Below are experts of layer 4 (counted from 0) of a mixture-of-experts language model. Rows are named router (the router's row for the expert) and show model dimensions 160-191. Each number is 128 + 24 x the weight over its row's rms, rounded and kept within 0 to 255. Numbers have three digits each.
After each expert's rows: "comes after" lists some tokens at least twice as common just before its tokens as in all text. This comes from a sample of Wikipedia text that the model never trained on. Tokens count by the router's weight.

# expert 62
router:139097140170137145174099109107143122151120135120124150154083145146164127102167094130095112153111
comes after: "\n", ")", ".", " 0", "%", " ="

# expert 66
router:117107102138109171146134110151155136154116118125131080151112112156126100175101133120103143143098
comes after: " ", " and", "-", " of", " f", " g"

# expert 59
router:127120105136153150087148131139099096167131121086141134113089149128131151115145167143131132166114
comes after: " ", "-", " P", " re", " a", " C"

# expert 55
router:109119102113141148154123161105129122153121121116139137122120144150133151086167153115116132132123
comes after: " to", ",", "ed", " of", ".", " and"

# expert 49
router:161126094133116137106177137114120132140103119118143103069122118139089144116117146099111167157152
comes after: " |", " the", " a", " and", " was", "te"

# expert 3
router:133090112157112166173134160108118138144109147129139167125149126162128109082175142099064114169086
comes after: "\n", " |", "-", " was", "|", ";"

# expert 48
router:114122123128124152129130177151150124133123121104171132121110141131140127121149111119112146091121
comes after: " |", " 0", " 1", " 2", ";", "–"

# expert 25
router:126104127121097129112161145115131140147142111114156136102138075122125165159131123123119124152120
comes after: " |", ".", ",", ":", " (", "|"

# expert 37
router:152114119149153113111130152103132118135085106128120118096091135122138135136106146098070111096142
comes after: " in", " of", "ed", " to", "ing", " on"

# expert 79
router:160117128162113131154108092149143132149149109102164132098103122141137135106155118110047157160138
comes after: "\n", ")", " 19", "\"", " =", "ia"

# expert 5
router:129106129133128092120156148152136166133112150114179121108095066121118118136130134103117114154103
comes after: " |", "|", ".", " 19", "–", ":"

# expert 56
router:162111133156153169103182115119137127153125143103190109074134105147089130132108136101126129151095
comes after: " ", " the", " |", " a", " and", " to"

# expert 45
router:142088121187134161121133141139129111135118105111121104169135131194088136142128141103148151134142
comes after: " |", ",", "-", ":", " by", " of"

# expert 43
router:170114121146143140144173154077100100128130108105123125112121129129122151125136168129128137114104
comes after: "ed", " and", ",", "ing", "d", " to"

# expert 46
router:168083118149168153123109132138103131144095111111134128092105146123127112143109148108125125167101
comes after: " ", "-", " c", " st", " p", " f"

# expert 52
router:135138119121150153102123114129112136099128066105128168121134132127098130088143135130145121136181
comes after: " the", ",", " in", " of", " and", ":"

# expert 30
router:103116151179118157120137132120082119194094146102179121134110116152146138130104137113099128122162
comes after: ".", ",", " 19", " 18", " that", "\""

# expert 2
router:161110132115167154124146149161146153147131121102131107081094102170129134141137174094102134141101
comes after: " ", " re", " con", " in", " ex", " de"

# expert 1
router:170091114123131141122138134127110135105124105112118129074047126164141149113128141122129148103128
comes after: " of", "'", " in", " to", " for", " on"

# expert 17
router:132122114201127150125132139124086126162112116135144140120140109140105141124125167110118177136086
comes after: "\n", "-", "|", "==", " (", "S"

# expert 21
router:132143113135133156124139149147167136134115117139178140125070165161141132158091142088127077125109
comes after: " ", " |", " in", "|", " C", " p"

# expert 15
router:099125131151131144121163114122128150152112116106135148073117122138173099127117141108083125144141
comes after: " 19", " (19", " 18", "20", ".", "19"

# expert 58
router:137111126153130154099121135129095109121114149089150158089114087156149156117136154138119127163152
comes after: "\n", " U", " United", " f", " north", " w"

# expert 28
router:145103151163168160107133143073104113160106113105175162075110134132102106136113134073086134138087
comes after: " re", " ", " to", " was", " and", " he"

# expert 4
router:165088114168156153154145131140117174143095139108118117135131127168073131145168159109113157181143
comes after: "\n", " |", ",", " the", "-", "|"

# expert 68
router:112113140158147136082106130134118113128147131127152135107134115117087127137139139101140130129114
comes after: " |", " 1", ":", "|", " 0", ")"

# expert 47
router:116119132158133160127134169128080121198128157124155154141084108126093128097148183103080095130139
comes after: "\n", ".", "==", " (", "===", " \""

# expert 63
router:139104099117168157125166129136141102116105119073120076090112135137108157105124177124106124144135
comes after: " the", " of", " and", " a", "al", " an"

# expert 77
router:110111137176135121090141128125120134184148134131154102102101120142126148149102160113118097116118
comes after: ".", " |", "\n", "==", "===", ")"

# expert 41
router:154089136095140151135131121208115123162098117124105115102108135160135104150126137124116152152116
comes after: " the", " ", " a", " The", " his", "The"

# expert 65
router:190096139138140143116132124121104119159095138109169141096122188151110127124138154111126130196100
comes after: " ", " f", " p", " c", " b", " S"

# expert 78
router:171096144115147117145139125118123107125132143104107116084088132131158157151136159144117128097138
comes after: " of", "'", " in", " with", " is", " to"

# expert 57
router:139111168141115143094138135121098134156085144119132132120073128122121125165137128119104093146148
comes after: "\n", " |", ".", ")", "==", " ="

# expert 40
router:150126174163144129102191146121128101135124100099146136130169104143132123067126144109108150157125
comes after: "s", ",", " it", " which", " It", "es"

# expert 70
router:140122144157124132129150132131139134153100137111155101088099069129125178118127114117101129114128
comes after: " |", "|", " (", ";", ":", " in"

# expert 12
router:148110109124133110095144139168144115131113164082161112140108152134137140135170142126154129145084
comes after: " |", ".", " 0", " 1", " 2", "2"

# expert 42
router:155107111184139180108140110132108095160120133130133115085134141126127146165153132125147132135168
comes after: ".", "'", ",", " K", ":", " G"